Below are experts of layer 14 (counted from 0) of a mixture-of-experts language model. Rows are named up (a neuron's input weights, with its number), down (a neuron's output weights, with its number) and show model dimensions 224-335. Each number is 128 + 24 x the weight over its row's rms, rounded and kept within 0 to 255. Numbers have three digits each.
Before each expert's rows: "mostly gets" lists some tokens that are sent to it at least half of the time; "gets" lists some tokens that make up at least twice as much of what it gets as of all text. This comes from a sample of Wikipedia text that the model never trained on. Tokens count by the router's weight.

# expert 31
mostly gets: "In ", "in ", "entered ", "Animalia", "outside ", "within "
gets: "in ", "In ", "| ", "of ", "–", "."
up0:117149118126155144193177169105112128121129145097145115125136175105108118152130101142086089143161138117104152129089073140127122096119104136125107126088126158154155134123147163104084088130119139113104113164103092116139147134083117122177136126108118112139170161133124116126147129162137145167110093135132117142123113150106138145174135149102
down0:127092197151114145142113128157172112121150106161104193174094131107116111135140116111128132132132136114104117124107140105135086136165103138123141123140128139105105098133140091117146092111116108080120143134179092149126117119099151148134147142134114138147130170139150087127115085150148123120120139148157160117134163127141169085122131108148

# expert 72
mostly gets: "RUS ", "GBR ", "ESP ", "CRO ", "==== ", "BRA "
gets: "| ", ", ", "in ", ": ", "; ", "and "
up0:145135123150090121146108107149112126099147152084126152136094161116117113144144122149152120122177116148109089116127123116134146126116135099117126141142107077114132152088136124126139125110168149141175146091111089163142176139154120153112136137150173156114129148146100139119104113133100089077146118110120147174080140148131147135107136089134
down0:129128051121107136087099103095123160105158157077134147081121163151185115178108123110128106094140147131117136139132141146086152103126139099139172123129129081131094126101144142099141120155112168141143117073121121100119140120175137134110169105099112108147134144116106131111089135151126182163099139142150128101145120155106157123108170126130

# expert 78
mostly gets: "played ", "located ", "includes ", "least ", "received ", "performed "
gets: "is ", "| ", "as ", "was ", "with ", "are "
up0:127100135143126117109112141124145132143077187117107101097097105131100126092135121140152107143154126112084155106116126154105137172165145108133136117098093093123148141145141155129117123170174155100089113139090147147125126128131090159163112122110124079113113155133141129143148146128103149136187134120106132116102129142134149106109135136129
down0:106118154116100202180192132116133130143168117123161128117143133114142121112144149113164115121158107103195127138104130093150109116155116171105127087115150156135141135116105110075133151127098091168100082154148100137123138162135141092137150129130094128110132099111135129099153125111107160122175134141165129135109122106127142160082165092127

# expert 32
mostly gets: "==", "== ", "===", "also", "\".", "Coordinates"
gets: "==", "\n\n", "===", "|", "== ", ")"
up0:140158172159121108155147127182132126108125129134129127129145153090122191139203129131150146102124130143129113124137095139136145117067144117112078062090148103143167068159087122099150110145160122089116139130130139138121155124114124131105105104107102135096131145147192130067189102133110125140134148138125129108134140138165126131156114119111
down0:095095124161126151152165140074133118079122155166113153133123151142153113109118126134114133155139120091156105136164168115213127110096121086116113107116074181122142109118142105084088088169115130115062098132129151087121147104113091128118089135092124081131122118158121138122120182117147094133160105135161140128162087140149115104157073116140

# expert 36
mostly gets: "have ", "has ", "took ", "had ", "during ", "along "
gets: "of ", "for ", "to ", "with ", "on ", "had "
up0:095078116146137073133138156122120129160117124185145110121190111111120152144138124122118068151127154156124127108136161119152116104131157114165166126106095130132115113131146129084140120171143127119122110127168129123129162121122115151093178160138112107121098144081113102119131172159155166150099137160165084138122146102097123181154115153139
down0:161137097116136141140129138109134109115146129128114148122118138074132084128138062125126122114120090126140094144134104128114086095120136181145139107070102112155114127173121171129147082122150128108146084130124097132092131141149123161134135159144171153091119133127114138107151093102127118108110097147122138111134189130126109111104117092090

# expert 48
mostly gets: ".", ").", ".\"", "\".", ";", "="
gets: ".", "|", ")", "'", ",", ")."
up0:140119150133178140141092182103163123074135085136141161136076147166133148096131103124117085137126086074117112143135120093115096104125154134165145119157092145141104135115152139085138091127133126158143131110086146144175195156137164117153107132127102091116130132161111114150126106135145117109129125163097141141101121151136145133110154165117
down0:167170121130175090127137078164127132135119123112111136142110125083120108113166119134111122123140122137153081128128180147151119150120087087120126158104104157126085140136100107170156119124097109134148143105100107153107102084138110121154127167179154147130177131133145101097127147110114107164137094105161167142129173138103167139122169146163

# expert 45
mostly gets: "During ", "began ", "died ", "went ", "After ", "until "
gets: "was ", "–", "to ", ",", "in ", "In "
up0:138148112148135154119178114126136200104135071109154104165126112112149127112125075132145111106137094109106158097084134164133135144114083111129124147111140111084129145122154136132122085113147121152093129100128140120149110120130118107172106117123171115075108146066080136128097134082129098096114116129122095097119138141168120096087139138150
down0:097122135135117102128103182153143124148086097110104158125094103138122099109105095151105112112126144172129102133143105158098125113133107111113133115108128123136100140124111163119147108128121087126140067107133122084139156086152112156120114138078114125118155173135121131200128069136100098131118162100117141104109130131096126140146148120140